From a checkpoint of a small mixture-of-experts model trained on Wikipedia.
Size: 9 layers, vocabulary 8192, 29.3M parameters.
Experts: 256 experts in each of 8 layers, a softmax router, a shared expert of 64 neurons.
Training: a variant of Adam for the experts, 561M tokens.
Below are experts of layer 6 (counted from 0) of a mixture-of-experts language model. Rows are named router (the router's row for the expert), up (a neuron's input weights, with its number), down (a neuron's output weights, with its number) and show model dimensions 0-159. Each number is 128 + 24 x the weight over its row's rms, rounded and kept within 0 to 255. Numbers have three digits each.
Before each expert's rows: a language model's description of what the expert responds to. This comes from a sample of Wikipedia text that the model never trained on.

# expert 47
Description: Spaces before numbers in dates, ages and table cells, plus superscript markers, such as (age 28), June 14, 2000, ^{(7–2)}.
router:168153128133132108127114117137175120113085093142132157113144131117160089130127148159134132157185161173154113128122093169162094075106107092135137100115122177144100134143167140141111146152120111145125099130113161124164147121093132148171107160096112118114100148124104119137110159089151107150106114148138119101136142128138155072153108118126182110157165137117090151098105111150121142106184134127117114180174117110113122125133127166124130151127096121135110103132142146154125093133151151
up0:144131093116119106151115152126111173111109110163087147103101139144168089126116097133125091132168136111154128156108147181155137096121101162106115095132094138139132192149150102106147130170208162098125064141161119122133141131111132113146132134130096170129136085103109126162145138108153122129097100128126104125119104136153112130113119100125120143174084123133153141122096113130136133132152125103150166151158106138142095132086113129134127130127136136125148151108100165183173137145128130
down0:155132118145085140181139137116158114153102111148141102106171142139109153130117122134094126142100115125095081083082102139126112101161073122118191100124113107137171127145097140097133160180088139136145128155133141177166128153131128137136162168150122106100140126143123122127134173067124136135138142136120118103147124088107119098167136127114097142133139141131104129158132132145140086148144097142126152118116108101100116152165098104125130144089134128113171141133150157129112165153182125
up1:143097115088131109125113123119122097145089123114161109105116150115163123139166116152108165153140156156102143107104126126101133148151080128095125165150164128118153108184090109094113107094130124132081094130100151116094173126120127089106108165193112111168132140132153125103147161141111138142089161134148114135131123118111096112136104106084106100113119146117131103100153122133124109085106135147153145147145114151170065147088171123138107130160129108121104126120169108152157112136120117
down1:116131157139068134131139134161108123091103115111133133137116142158118150135115120117153121153112141133136160138119153141136125121132116094050159135109069133103133125104120157109157143166122084131155123120130137121151161120143120107140172131118145145114092149120123165143179129156091180159132112143097145114127115107114126123150137158087134126124120163157098123142137101104132134108107161113144151071151135126106126122128137119146136157129139115098159116153148065141183099211106164
up2:091130109156129085120096150173144135128117125103140114147142125107169115126117149131142181132126121144170091100137117150117119138157119111088108139126148138180115146144105143115097080092133116159124147125124134140137183160115160174150077123065161127132097109117134165139119183171114100106117118077134100157092150158112114116147118142111160080099165115148102140136138116146122123103141124154149106143157145090105097116101130142123110133150093120118116137103139137141093117078132131
down2:104097115125129134115163137167141116106130153106144162118124108066126137117093111088110121132098150118149130146164186142136106122096173107103129119140067127112124136145147168161119096137100112187125139082154112141146117101121136120085150091117083148117116138118106136123117149103139149170113105139105147131154146134120145175122139105148150138152154142145123143174141056108139121143159127120114130120139118110096116127137175129129142135118169119123138084098130098166134083163087151
up3:113099134126114196104084162142137147089112154127130083093113099134131136133166115096144115120128096104115155104169109144145141128109096113079142122156152089139108148154124125122064168087142108138139117124139177115106111107147146104129138161138111185136130153171151170107123149139120138106123149124115132130118149137142116117137126096146141136163176118117140107121119115097119161135105159077131081103139118108117119111140162111163124115118114168140111108144089081094153147158138092
down3:134134146136106128120136153125128085139123076126093099152125106105155144147106120096101141182145147151107103112106090135145150132097092115130136137135098088141149123140145141097152139117112135143142124139107162126155190127143100128068136128141130169132120152136099125127175092168120113121136142104169154134160121142129119092116162116144166145141129156106186149138169165126136151117091130105107117123083167142117120114131076128155136142157124135174094115157141064117164133111090130
up4:159082105071125121127144168147151109083094110145162159121082132121149120090109137151124111160125140142133129118115109151097109132143090116119119100154163107112128116119082109104124129139113137129101141174078121165098108115102118127185125122146113126167137155137100099089172129154119147133120162134133102155093135167104175113137116108141143120087116065131164123145158137146122113100140107090134132161181089099132118125154128156152148148158098101144125121098130133126154104136132141
down4:097129142128094148127138124146085145131151117133114134149083156110086134129095160135129117093186109134139136121153191100117150147168127091153124140090080128133162152079080123123120112141146098100142112159140153136180106124113125145123180133118128183179096089116116143135165140146104156137134118138138145156133122134121095091173143138155114134149106151141141097119128129136097120117148120090093085134135163114115100096097117097108106129144147087126133106171126153113114129147108117
up5:092147121179123157126105119126117139118100136111123124090102099166124127093132119083167115075133104094140126138143127137133131149090126131134094201147139125108106185126130154129111160061147137105138135095141081142135084127109112088133184155089097153127129135166137134144104130163158112116102131131131104160137121134168148126144093087132138167140140117139136118121134114093090185145145125140138133143147137127124103100110168145147140122126100157180125121128097108165118117117133148
down5:108090136105127174153130115139130123156111095128096146115116120076114098116126155151110103095160124134145135129158089132166166141100143115084156101126132142164162123176094139142139133108095084119164120135149117083104082138164110127162067111104158163122129124141111113130135156104114151105124129167120122164132151130109149144128137121124161143134093134112119160082159162127140135080140087106177095153113078126112104139111076126148125121114140138131116154134124109123135109087133090
up6:130159128157167120104140122088128124167108143157089109140077178120158118141085124134095110123122160136114111108135131131099129130166135135123130121126115131118140119122140164158101140141160133146120144120109125132129111147150138115163141175137124150139119136112144115120093168136126104160144088132127143091119096143104074143155115105044126104132074116164156162134147093138139120102131134160148146122156166117127082114099118124158134145187110091128099111137162152184088087110134134
down6:158129137091145133114129105102078073123125105125154163133116090114132153132129155137104113119144152154145108146095087080126136159125101141157169105128111119140127096137121155140167118139145147112098103096115134116095112101119138095114075148135102109107130122103168139119163145121143143143141112124093137127134120122144128161115105136115128138134134135061126147115141137097148175070126185162130138107152099084117154118138117096142086074099121148084152128153171093102142155150133153
up7:175155122141163076138135156104120121094096142124168162116121115122120137133149152166124165139137134134147123093124112070149132098155135126071111148150129114134129170130120138117166152148112152176123149108069150162144153123109138150122088142133177124121115156135085145110135154119125113131110142121130093106129066160149170099114163086126133140092115132132115112140121122128174143130149134138179100090145123153092152158119138121097104131150159113097092121144083112119100118110152128
down7:164170160154148110124127124111124103144084118126130133189131114132123163116093130113124128152122099108125133160138094086084121160120087145136120164115148158132158138119119122129134082171113116162156143095080133133152161106119142168157119138119166093107137148091120138141113136093095147126128141141122073122135102084103130121156165112122114164139097111122151101067146130152105116129128101161155114114192174141109140125164140128145109137103086140094114115098102119119134134090128136
up8:142117113112126097145134155112119141120105137166148147166075093088132129106123144150106102132107094131164139158090163116119119122137143102135130158135102124108124166111129089122127141138105166140116101121100175107140092156104101132119164102137144104112125104137129108126160150131161101131109145123164140138114088106125136136127137103118122127095058044104117124187142122134092120091125060126104125150146111136152126116143133093137133135168135123101143109139128105088162133185157116
down8:137114100137134118134109140146124161143137169107120084102135088173149107136084116096157097157121134105122145171148127114106184101149086126159107161106114089141125079138134103104112155156111111125117122137115140134131145163111101110190138167144115134159136093117145129112107090132129165142131142115110116130147131077106090100136135122099115147141190126134077079113109101123121159108136107090096110114135171158128133113118171112123139107153131126158138125153135173111102149136127084
up9:136124133123135126124115117144124113137143125103140130098147187128129119202129154078126144118124158071151114096189108124086138170129148132144107111096132121115102163130117158121123126115093109133101110176139113136141117115124137126135115154147126142107132161154127149140116128148159108133116108113152109118122133170072147127134093109108128108083184134128123096129134142136134159163121122102157098175146165180113129149120126122115090097089090084181128122125121108116084115090166149
down9:127097142110140162126141137139140134147148134105109116155160142144138106083114140122127126139126180135130114136136110106129148128110137112079153123106123133116148115157131090113125084138079090108101113095167091144176155115132082124154122166117133079077147125142132170106143132158123113149157108119114156118127166083109106163077138124138142103184134117122114156141108076124061147119142105140098140151117129123125125132162143135129138149070130173182156102130125103130165123155118121
up10:141083123095138183135109132163083154141152135120122126123098118082104125119121106106158177126060120151124123132159143128141127141128135116151108112122134121108144120144119147127128133123129075123128103126140111078107143160096139099130123085139143168127149122170135164143109071139178131121123125133077144138072139109132139107138102129101112137176176111124102132148099090124151147144132112090114115146122090127123128115115116158129145137123136146169117136140084118131104098151054177
down10:157114128122101163146182144132096128141133113148105093109177106070125117114125084118156117090145151162101123125181100151149152127127122162152098112129184127128143105157119087114136117083123149141118155124151100139091135123133087124130167159104070175088106131104121142157110125138120129157173113139149124150089146139163133139142122120117127125111127107105082170098140103092107153125143120143137133152120169107092093066112138127117117140130099117105102130121103108139150106143136134
up11:124104134135158135147134171101096079150084156112124126130122159124125163130125137109157134155149076151115100099160107182144151134114136123166120122136142130158129151158139095073074117106111104126111139127097115149111128089112164125147113130133148123160147080165144109145106164145141128100142155121115098193097139150115131121157104143129111133119138143130144117186120124119114123122137094170150102100142147085118142135118088162112163156159151148162126118122090145150098137096081143
down11:153161145119132100120159129118121105100146138133137126107153116113120147130119137174122127113095107095153145130123092144137124125118145149104098155174111112079069141088105144161130111145114117148136122119148093151149132134136144093126094151097097136086070128117117102076140153137127144087099115149106149113144089100091109158154129089173120128149123156137138113124115095127151090134099168101159133133124145113120103153142125120084149118170138104146148075087083183144129096155115127
up12:147134149138127170083096102141130145101124136147066110105135085108122108100173167150187146100138121141134136118120124133144105109151121120152100120154172134125134115155122148129094134085152129113120093114139165130115143111126127112191130133137099181106122170176157166145140110126104137113102168127091177162116126141135129133113141087166116121123165115106112103132115132086137112146117149116089091148153081101146126108115175130113128102125138135138129143136098094113156126162150085
down12:125123133096128123133122128117131131145151123089100111194127141112163154164110127167085179156131140176091161116126147173139162154135122149110139114135111141136160150122098109130117145093110105140095115126118149179146189121120145137095143147096109167141151180154167125130129144146169164136111114099134190109126107144127152111134133129122129138163119140143113136134136144170095119098094165120132113130128090131127138094114095163131137146107138137153127130125153039132157122115114121
up13:108127125121155141120095137160096113152117127099160126120117098116146143081159114060181181133145099151144109124135117077131102123114136132094123143112088118118126076141133162133104116112137084113133112127148071096155185105152155174090144092113113160130116115131117116131127136156109133126134137127087101151120147128129143115110131112159136131120151148130119128133091143149155146122129123136120100114152123125157122134134118175143138164145041132157131107115127164098121153106090180
down13:119124132163087179091136121139133171129142169132117101091110170128158103130169116130138138143118097107108135140150138105131168125125129084101096094121157103144108092143166116104108160082123099082135136187128128168087115140128086115101174106128137097111123111140181160120153145137143110101114134147138151143127166110171164136120153157108141126151110116112135141098142130115117111089117110125135123121105126137134102149097093193128133111167156131141112123159137165144143084143107136

# expert 5
Description: Hyphens, en dashes and slashes joining numbers or words, such as score 64–76, page ranges 1358–98, 0.526-mile, 2019–20 seasons.
router:156180094144117136129133111099135106117150112116124104142165109154129100159144143135149101121143135149146160150105156111139134104103130142133149162096094156112136128149177137139154083123117119106133101113083155129169143147146075125118155109132155138091106103157144117163104113125145102126123109137140110078136092159120127170159125105101077092146111148144086150097159098120102115148170115136078131169143149156113153117138119147144070165137101136116122087138109155119124088095154140
up0:155111125145114155145168139100129147122144120116122148127110081153143147119146131083142102128143128112170128136117176074097146115138161179148076140101129114126135138094135162091074134150160115120144119116104137139117107081145150139100141104133151141152140122124101102121120138142171101120130126079065132141106160147089161128138149104133123113157110105145113119120160171142118093154156106114134079124135157149128145113130128098133141093101130107123165090064167175130108124120139113
down0:089172141082126080096134137135144121156145118109103131133172157134132144101104118129127135132100151155164161132131173087147100143075111144134136112106171125157128107145090149107111134160108150118104120107139123124099112119135112157115120122166134104141114134111155104169095136117105144114109164063144195136117097131126132145148131122154157061098106130133125145159106104153108129113108087135117113150122146112135187089105125146137150099134144129151090147127131143153086105088143120
up1:152142115096148142096132109151142170128122145128137140139147162141113120111153159133144131123090127154120121147104124125127177166114130135080107124155111100098144128122126089085133106152107130134109121158145144148143129140142141122120086190115113132119157148112124126185122083181130152129085133119117109112136122142148178154082105097143103123160170177145120156140146077113099135126122146113124131139187120141163083081140140117186118163125091154130133110143085141121164098116131123
down1:114173107122133145125153129141140140107104144110080121110107102148144148127122152143125082119150158104145111126125121173114107119122127176117101108115120158138129172137134162092138151140062125128169102160067132117136155083111056151148148135168112116164112097115114110093119164130145129151138143107157125098106139128140100105121113165140097139142131161148142128140095126137193134118119158115140144117160141147113093098121142137127115150125161093150150163092105105126155170096113152
up2:085136135136138125111137147121113101137139124173065136152137175101138173137095162159155131138149139172174134116171123155102136147111164144144120147107127124136174168094127077147119127095129084081091126142128130133099106149154118135129117119159145132113116129082172123127150099140103103078114116124151104118111115137121096130129140118105103162135132117131110129145155121147143161105101131090120123105121141117139138136123152148107122133162148148154135118158142095182082147088166193
down2:122120125120117118129140111127115111156114090098094121114124117122086079081090114159119120143091161129116114137132123148118123099101124112159140121070154100137131110135148128168169058119110154173170102121103138155124161164095089130142120136118180108152135096129159093129125108141134129117109150186135127145089123120131155143098106147096135129149093151147131172099142140158118093127159130140133165155133146115112129132129152120145098162095097117106141066110112147145121093159118096
up3:127127163125114144107108127097131113130149149136122097159157109093125105072141145104174098102107120083124103126166125108127175101135135151139128121110144155093063176132116124168146161162143107090143118168098162163136145142196140095160117123113112131112135146119155143102126129108180095087085139138121144119136137130124120120111173116087152091165113091158148136107108121127121122120124093105134142098126143152117125171131184129130108103109146124122117112135142136143145156130169152
down3:185084195148109146135151082122124138119116149093121109110150132085077158145103089140132134145123156135145103111093148129138081143091143127116136155073148150120141093106159095141102117144123099151125091119129153123095130134151102101114152099102127123127139135131115148107104107092144167146174095161127148098147117133102107136145110162121131102113085138135109130106097098155128123091131127120168148146151164114129171167158124129164177147108132127101118108110127137099131124101117166
up4:119127156125144122103154160083138150150162101116085105132092121164141117135144143097160140090123120144173141142151131106139142134156107122133103098100128146135145086110164144140136130155107110119146135101102149141109147071160115103116139109167108144117152121120142131130140157179166187138098123108136096124137108159097126124137119080151123118159125135113148113188138146122164129134151113161121144160139138152123144142114204117157097099110176128073151112075133111157127119129133102
down4:120136119129054127104115144151139060187148148119144073120102098098099138146081132144143101107174133157152151111133184146127107109126096140121127119115129101100115092132146139132131128119097132145154097131115144097161112164147130137116137140124111158103137122155151101156086153165102128136149156090155161135130128133156129135125108150165121146102167130137110122115105133124152153137134135111090086092073127120055143126148124111107118129111119107121132085125112099113088142124143100
up5:153150111120143111144152122123094114125149128146099136171083130116126172164112136138111128147161155144141128135126120108154122150115155117157132119138102137098125087142139166140130124086120141141052087181149149116127100123092115141088105085139172158178131151107156093139117092161115150112129123136138162182131139122137137124124121123146137135114106130127131085152088189110127152153099108075123137156137154126130119090114144155125137083145091177108119154143091132109140136152093113
down5:129151158134133092140135101117121130102097114135137120169161097097151103135121158115166136115143142097126166156097139086127121121162131148155139137078139137133102126126145165143082116124124147162127148098117130117070165106127139122100124121132158177166099110107133137163141105114102134121143127164168161144131136131149153098108118117121130195205091165110078130126135156091123144122147162131132148146150116121122146087118112137134147130113153122112129153166153107103142093151081174
up6:140069122114148111130114121124138079126145095118160120129106119141144099147087126164117149161102141167122145162162145123128116159130109142141144132110108149116140143117114129148116107119105121143106124142149152107140128145195093119137149092149128117133148088120124127134140134140127165147139157103109140109147137158101174146146146154129116142121121153142095173107120133134112108104112077073095115145142115152084118120128085136120140159113068102133129096136077047113104098098065130
down6:105109123111136137102129119155124166120140152174076183167171122149118137172165158131099151116186120131132133140126098147115122108133172124079136145102149094111108139171125126113102113137178109150129121110129123148110140183156148119146110127087093129148104164124096083102149114148160134127158113103128111139118172138139161138170149141111133125101074159120121097133085135110114116155130121107113135097081137135153122105070153138130117113110136107100138134139106113111145142170144141
up7:121147154169100141119150132117141096056117128145136100112136123111125133138125130090148109117120140169112150154126114145095136173171155140187121109120211118100129115127126119114155099135098089104116140164150162104079105106135166140102144117159136163119146149097118154089194108120161105117108175161072137120143107129117141132124117115105127100124107112140128089132114164123122141117129146133128108129133100152136114156113191128137104107155119118151145094130117144149140111102140150
down7:161130142146105106156131133103123123179105095103130090161112097167087120142105104150142121178123119153137161096108079148171135095114132129125189113101123137132121127129164108159105082122148089139167123140136116132139131140157086131097162138119120135152144133110146117189122153121109150145104137160126113120145134130147076109145140147135133144119094109105092123100148136122122121134097114170112075157115114191117157126175129133148147169139118114140148100170129162128138083128142113
up8:131140124154117164135168127142131130126123176120096105152108172157129082155073119106099089144097143117131140077106120135139151111120109145178100121152130121141085111164123148185127118138151151112150109132079164108151141117144130170096128090125153081131146122139119095120114136144143153105138126154141105125080131135082133144089126161125127131136153102095134118108123121121131125084125126156106083092172114135103108164077126085137125133126137155138072131144096131114130115088109112
down8:086146131149123132139083086090112164154084096109131136125140149114174132114119128132130162110123144131105141111112181116145132130116102144136131128117099118116109166102185098178123083147109136096149121110110148149087117153128099115103141111118101133115117139176150104148123126114102156148126179175148134114134132090132112121160155171114162157088109095105094100164125132128120142130113112133116151123141100166128119176127077111123183116119105086094171137120122149095136107138131128
up9:133108122122144176073105124156170143096100095104144145069159124109120104127127118100155163120110125162127094118146141104120148121125116157144104132155154098147125148149073147104183125106122101136158143109113056126119167092144171113169111135125152136128120151156097151116095131139116176133105166143116156111140127146120197112126124105188117103145121122155123117134151117118184160156122158119125143117119106105106153136133132134125108134129142084151119124142123154130142147119097143
down9:138131150094156106153098135147109127095113109101098142153118147118136153124165106102148128133123105127125131173097117131125123092123125102110097169096196106131125136137134112132086127157117097103164113147081135080147125150100121125137151108185118150100110143105097132126118173123127135144135078148117113119092160114116095160114172169152096106173068125142088156115125093147092151137120099130146136107168123120122158160164144157129157116131123084136106131137118094112121109133165143
up10:138109106133153193120118127169131109132121144134159100069142099105133108094158128160093186138131117153114110127111123110117122135155108141107160148110155117142156109152072134112141099079102121111105149127158106141117160179145162083168140105157072096122148107120164109175137123142104156100161171104116115133132124129146089152148118117097124109127126136139122098125146117116135120128172135115133107135157102124148108151161109110092119151115095097134112122154136067157139131117120156
down10:116097122149144129114125153133136182085118185130176126133126124095169152112105140122124145137110097117071115163161116158138112142143105077156140125160123134121097139182128115134071131132174129125119179112133157110138117110148174168155169137133108097119146133107135139125097094170150140162136120135112148151092146149135147111102141122150091111148135110154139145120130111122115152187143095129114144110132129139111145131117137163083117132136162153167120105105184148114119134154091154
up11:139102126123167129170177177137148074129142134130133108090127130086160107126164141144132130125128116154121129104138148103061133186127151128084108133108134129062124133144131140126123098117104157163142115084084124151100115135146123116166148114179124108104110133149117145125146151158120116117137115156114129132109154150109143153132139125136138119118122104171133113130140123182089092145115116140095130142150072155166117132144155116125118095160114107092159124091154136182179121119128110
down11:110153161146109115124139137128110176133111156198135143148117152107118144122134107167149190121113112099164165072130114177148099154126103112172155130075094113123138108122133140125123129141128093143151094167148150113120150155150103125137129141139098109158081148156094096110098102137171115130161155157129097131113124160126145096108118148117151157112149128090150127161175164168113122126131133147148126155121108131151141088134079147148150142156143106107131115119156127138095134150113104
up12:145136085124126121082160138144144134122081134111099124063161134125125136106150150150138105165165159116134104107092113169089132098125192108147122177139179140162133163144129115107126139143113151116082117127105139106145109116089130085156127137159135102093126184147120118132148110128103077145093147113155100135113102159144142119138124089131108126079091094132116115136134118092151139107169133141127122163172138147131153135130168140129106108152121115116120104145102133148157091134126145
down12:163119107154152134168139131079142088151120129103137105205126139180159116128109194147154118170088165080139115106157154104110146134122082142129145120122135129135134112137141130172159115164128104101120086126143131160122097114128103154156092115143144107166134089117152098137100138120115138109127143125109147095168133101104086134129136137092100133110160064098148091107149136121130131121132145087110104161121143143123102139156122109106128138129139113114151132148109130120147162093155109
up13:137137126162115112109121105091114120124131135116094170111163089098114104140130132175088126142130168109092100139131112131134148111148150161146091132185133146124108144095137135068177145112115164134127106095136107126106165117091107112172085168098132091129139132150088152128096141087134119146080152120133122095145107132131124077107097131121124116159138127136085083111130119157131108170134125136147166141150160154138119133114147126071124156176124135139138159129136124115105152140151092
down13:163164122124117145148118110130134140121145146110150135100142132122140090107114177136126127146102129110137141105129133113076128117115121125107152146133115158143133113161186130155182158145160087129160140104133111171143138131124117140135091136172137105114125095144156163116124160140118120105109094120160154081134115133111158136168112098104104101149150138113115091101139123141104142131160179113122054145153134165127132179151116159108098088064156127075135131149108113113116119105124167

# expert 48
Description: Hyphen bullets opening list lines and colons after labels or years in lists, such as - Khyber News, Family:, 1987:.
router:124119141151109162142104139132110143135099183167091107123154111160096105126126144138158152104170121091142152149172148122114130148158131130123142140140160154120095161084165181111113128138097118135139106097098121100148158096128100104162135131124108090098166100136130092124144113116159140110125101165101126171099183141147161110168167076122128099138115116120096098096117159161146076128134139138157111108092135151128116173139160126124109115136152123159111120110121108108156099132124119
up0:151106132148124112168110136140127108091157155153132143150139132143133107124101128149107122130151121153158132096147156124110141118108162138108156155152112137078071169145120136124125131105149139156130165159099171145119125081121148120135192100123153114147145150138130135163147079190110109059107135144134140107136147161182118122138138147128089147137114068083146155111086113104130111104126173112119113128147169135145151120100142112133111143128160155109114123120184110101124142144124125
down0:119145121109113113122131089095156139110166137138109079135148135149093092134103136143102083148112113133167150115116181136105161113116195143104125162145139149109128135161112169141188137095126153122115151135139159106165126126122149146144105072148130094110096123131125134102132092145120104137116104114175098124127110147130073109118147160136162122106138128103155123143099114106142118096146132109094129146119198092112133107110117111149143164131163094116097132147156126112175158126108101
up1:139112121145113121170152149119123151169115147147096111147085123094139171155097153134139159160168103102155133115112099114143090153126104163110104131151142123150141152097132109113105103157125065111136107087149160130150130147150112123136109126116128131101131107118162103141145128124150128078104109108142123117125155146150077115144141094132104115155084102140101126101102145088133097130109122153167147125130135112125131160139183131074110117155151165115135070057137138124144105146155152
down1:160129150140147164153131134166075138137145135125121141094128126168067093099122132110095141147131137107106132143129176138143137113140116166137159165084128133157139145121093106137124113123113126146087122130148125149119138150166107133155129139112131155100120094111091100098143109104147142114149168092159145152134165094060112130161142149143118107144100115172077133105112163096160136093087098143144086123090114142141109148156171151136122143162145093137114120107110149109116115169129112
up2:126123130167126137132151132142115148103143112109125107127106171130149132123120101091120151117127135169192136114111118108134175091067146114103112127102093108117134149092097125172142119113131105080125161116116102117126113138124089137084121142130122141141105062168108126128124110132126088151111093130114120062115133151123137127141117119149102182119155122084120153165092139124119128134166147135084151093133152127146125117107170087090130141126151113136091089128144141124135124094078173
down2:133120105124177118173160118103138122140118121151124111124139153178148140150109138149077103146133147145110125118093128153078143100149137099115155106114149109136169125151084150145099147169126081137143085114111133184141072151137109168106164129131157157121149127162103138135157128131152126089129135135149118104148146126089126169126136117128100149152143116124195147149159104113143115148095119079154125116156101137154108104115135123168158107131105143143151156125143139168095140112095165
up3:156103132120126162124144098136093107152133141136124087106146095140140182133177113137123096120111142087128165128168112132162087134129143128113117118105067120144092145132144143119099094157137112131136099153182102109150146140099152113134114113100138143147140145148139110102108095127139113107127135128104138157112143096118163128127109154106137173162085101162095168096094099150097125138155086123075114185138122122158105148098142114122166126138078157141133125123117148093147163157126139
down3:162128147126129111112162091139091081100116142150158148150157142143121136118155159092138129108128091091118167146177103132156059154092113138097155150111105147129117151105137115147126094137140146107143106109136133093110148121133140115136114108107127109150145111109098071118108137115127104114115093130111094121153120156105144140156126120115150112124084166120074096111085123157083090132109125104100134135089154135164146117149126113151082162094129137152098140135108174096136078129124115
up4:154104143121141108125101153115149158092097151144100147153132146139132110152086157051148064121083110094137135136143101159113128121114118148118110141137134159128126129161109122150103149117178169165119074110099131117141119131121174106116141131118121133122152170127113148159086098127116176136134115131107116109138090136158152121119128110102160108102107167144119177101090115118136177126106131118125108172132155069128112116107132089164136128141082124138136112107140157124138090114137115
down4:122091127090086142131093129121099154112100127161093117158143129132073088130125152140171161094147143156133116091119099124119144102121112125127130118124115140110139127145104143142162129121152125143118112136129114080057149127187076120102154117111125110132096114130127124115138137126101188125147109118156154150131138122107153094104143086104123117100092115140132161096101107130112147117144120152136103121051100182142136126103090152120138114117114113153113169138106084114164126113121083
up5:083142123155155136144169111114135155102121120109109133116136109130126146172123085105137112117193144151145149099150150142139125070128139113180124079146129142140116108129164092108129138135177110112134101167145128107151111067112169124135137161124151123127128140117131115155113107097155129150103129140137171142108123082115132119139107136147181116115190156084130115144091084109099078171127134119140141103134098117138114144139123095129148137128111158106113139116134185134143150133108081
down5:106165148148168096164164130097144128132096077132099105118146127144136115157103151109133110109119123140145132075123127109104093094091132130074100139130150178124145106160158067116153123155118142133150120119122114122113131124156091115141100172142126098112113139116132150167093040111117145137095116146135119087134110099120132095141139140124173141164147142127120125103116120116129164167158145149116144138150136139123138109142126156129161102109089152068109123149164138136112096159143128
up6:094132111125109138168113125174118124103123163149107141122122155104124106116153149073128152106093098148127116128124097134117145136122158105145111139150160139085158127110080078092113161118128136133135105127101135133129114142059146072105142129151099124129108073106155122113116176126126154121171129115112127125106107150138142108140172131134110113116177118157164130120119098152129134113103100075183138160118149137106125129169117148172129169096127105106116114175092116120118103158149134
down6:136146135106137111128138128113145115132139074122129122124088114158071156114132096120118107127147102142132094141135124127155132140118173115147093162118166124092117171097140126141106153138120130141114143148162135154102073160155089170141144106129091090090133107089122143118114132133119154145154157118120156128115114119152105113116144096176104099132125171132160114088135160114158141164146134147168121134065115109154141106140117131160153096157187114142138089181109099110144088126143107
up7:110126133160130122143148149123114124068157142152135159109152180138122137112154117070115145158119155137211146135136103141143161127076157149130148177090152145099097155173138124146145121111142140106142124133133169122113130148174155135104168110157137142150118115156072138127131151136076127092095090150136115141141134129136142137114123137127087101093147127100128082127092096096105134140128171107146148156133140111125103104160094111150120143125144149116107165152158127126119160127140138
down7:143114154102120118129154102149116129103129113132102118120161128089070130110126099104128144111102138112104150116134146122152132114161102099135110124102161161098115150125130105094137131151140115121112111115141150132119184117086124138164100119122140112150145102101121119161121103151160133110088114136142162142113126102127104104151119091164101149117123109117134144075107124083144133123122131100158183135029095102096112096119083134171149138136097140097137165106093157115115089106165111
up8:137108151151155140094133157104100112117097140127084107154122136153118147141127160119156115116128158155112146153123165144146136123143108145147132113118117155107165092149124157161178136100166117107114133144141120103121142137139110159125148150111089142114145136156081105145118161114155161100121123184181101199100117112177121154118130115110088106150154144149106099169182113111135147142114167161143142118118164158112107112085151135138158111102114121119103078137155137138130129098152161
down8:113119148132131122121120134153116119132123131142132136128117140127012115090114137125122141127123132108109120105136145126084140135141104163103152110125155121119156133106143112125113103126136105151112166122136104098131138088084129093145137156108156143150158100107118124155136088129082103136120139141113142116098117131129132127170169120110095135123143095169127155132125160100131151106134091124098078099000107132134118137135142151125117108133104120108123118116106109148123138161140086
up9:171090137135122142171149146130108107120125128114157078148070144125134095125087165174138111110102103101153151144135160151160129180148179145111115132163134116119137136112138124159140156080114110140120138112102159109109073127145128133130145124107115108133126137199097085118133131124144141136138126064121121143067138128128163137134152153131111141136122111135135142088141136110109130084103125128124140159146114120127094115113129084076113127155122117168134086154167116128105136136176144
down9:103079138136116147136153120179129135124121119129149141158082134173102092149146120135121148150133126109117141102088096120088127106104150133112127144136097133113107151102121120135102072115135100141119152120165125122113118136138093141145103169105117113129109143126102143139175149056098102063107156098156118131124113127124140142096117088090115132170094088149122156107082125103131131169101166138142112127127128154124114116113093111105097108151154144132072114134133157157171115163114100
up10:178136120150142145128148120179120091127144105119118113146082114100132118103171138144106122124099137147131124106133174106128119134165160165104127166118117132198174111172136095120150102088125151144097108136051088131141130130175159102116109089158136141108109089104132102112106101115113109136112135138113140144144090113145122121136103143084098125123105134151122185135178141109112109153118117147117126146128054093133138127131158100108108127144125124099123117117138132109108111103115128
down10:118117150167094110133127111157128112142163153068078131086144117144114141123113089128143160121115116130123134141134163149127068094143148121110156088138127124182150099117125168173133127111164139132130151113120133142124156136064160104113094159133153129136129156152156137135097159132102143123154090104089116150113149117126139162178128145147120112118156128139101128134083138141131097078097121139152145111104114088108135153138091135116090118109097083129134127121127141164136133155075090
up11:083162133157161157118189142128136135182116131148124083163113156140166121126155138122125109120153128163105173123105164122160165140080106117140092145154113123125110122137106106146118108141107122140119063091095127134116133186129122188148133138133147100115075128146127145131167144157133081129116127136149118120088134111081143154121137122155129142166161138137119162099134123130127141137175162138130122179145139095105133124119174123148120127136135151112098148134160124172135119151101146
down11:082142159136144173172117131147157146098115140130116112135143150131167150138109142125132107091102147146135147134126164156137168144099107117135181142109079127165143124119126088111119155121075110139135167119149091120145170150136116175128136150109155108085103091175151118122148087147136089164147170119160116122130134127115111139116154144156176126122174166126117135096134125149135142148168156130102156146185115166126168129136122095109149128135129142131114128108172146160127125104098149
up12:162097121092146124095091157121096124140120089079145099098131135130158117109156119151134143137101108118159108099145157110134154087167106166142128132146160130174124092130142131159133148164107158134128131118156092146097135117140085145154171102137161117101131133163143150116174124133076117101148140100149118149143132121116117137139145161093122142156153136113106134093091148108127130130115122119117115129171102154129092127132154087082143144141101088123181102107164103172146125154115077
down12:160126138114132148175123131127118116135111187110112112130116175137084160133091116150105136158115102100107152187076132094151143127172110099154093122137137133123167123169108159147110131182156139138132136108173106124102122106100111143148133141127152129127149142098184111111121119101104102096111138111134090137178133150110098150111080107142168150088121157144084106170123114108133110136119136130126132150104137127105147143094109158126140084150121070134125148153150129152121155134134141
up13:127131122135127118132137134136095098118143088096106129085146131135119078103170109090131159099171139172125106153143096174160133130162174093099131131093149141115167121153114132120123087163139131139134142120090131109145124141134128079152135159127152146139143102140104156087100141139109124146131145128121098167135117166115135077125134122108108128159144139123182142139173115164089108125119131155137122079115124109092139152119125124156132167091135116030122139130131137114134145122163125
down13:102104138167113118120128135131166144124136116131128139066132097151058125099090134124090116122129151146139121130146157135131138150107105124108138134150144196094091133131141105140154130130162157143127145104143118179108156153116160119152137145128160056139136123093164095146117122099095129135142175125135101141131077132110096118147149145161147100086160099146159133123106164168117143123134139146124147140069159133140114141155155136125114121135146094095078113148119115106139109140091113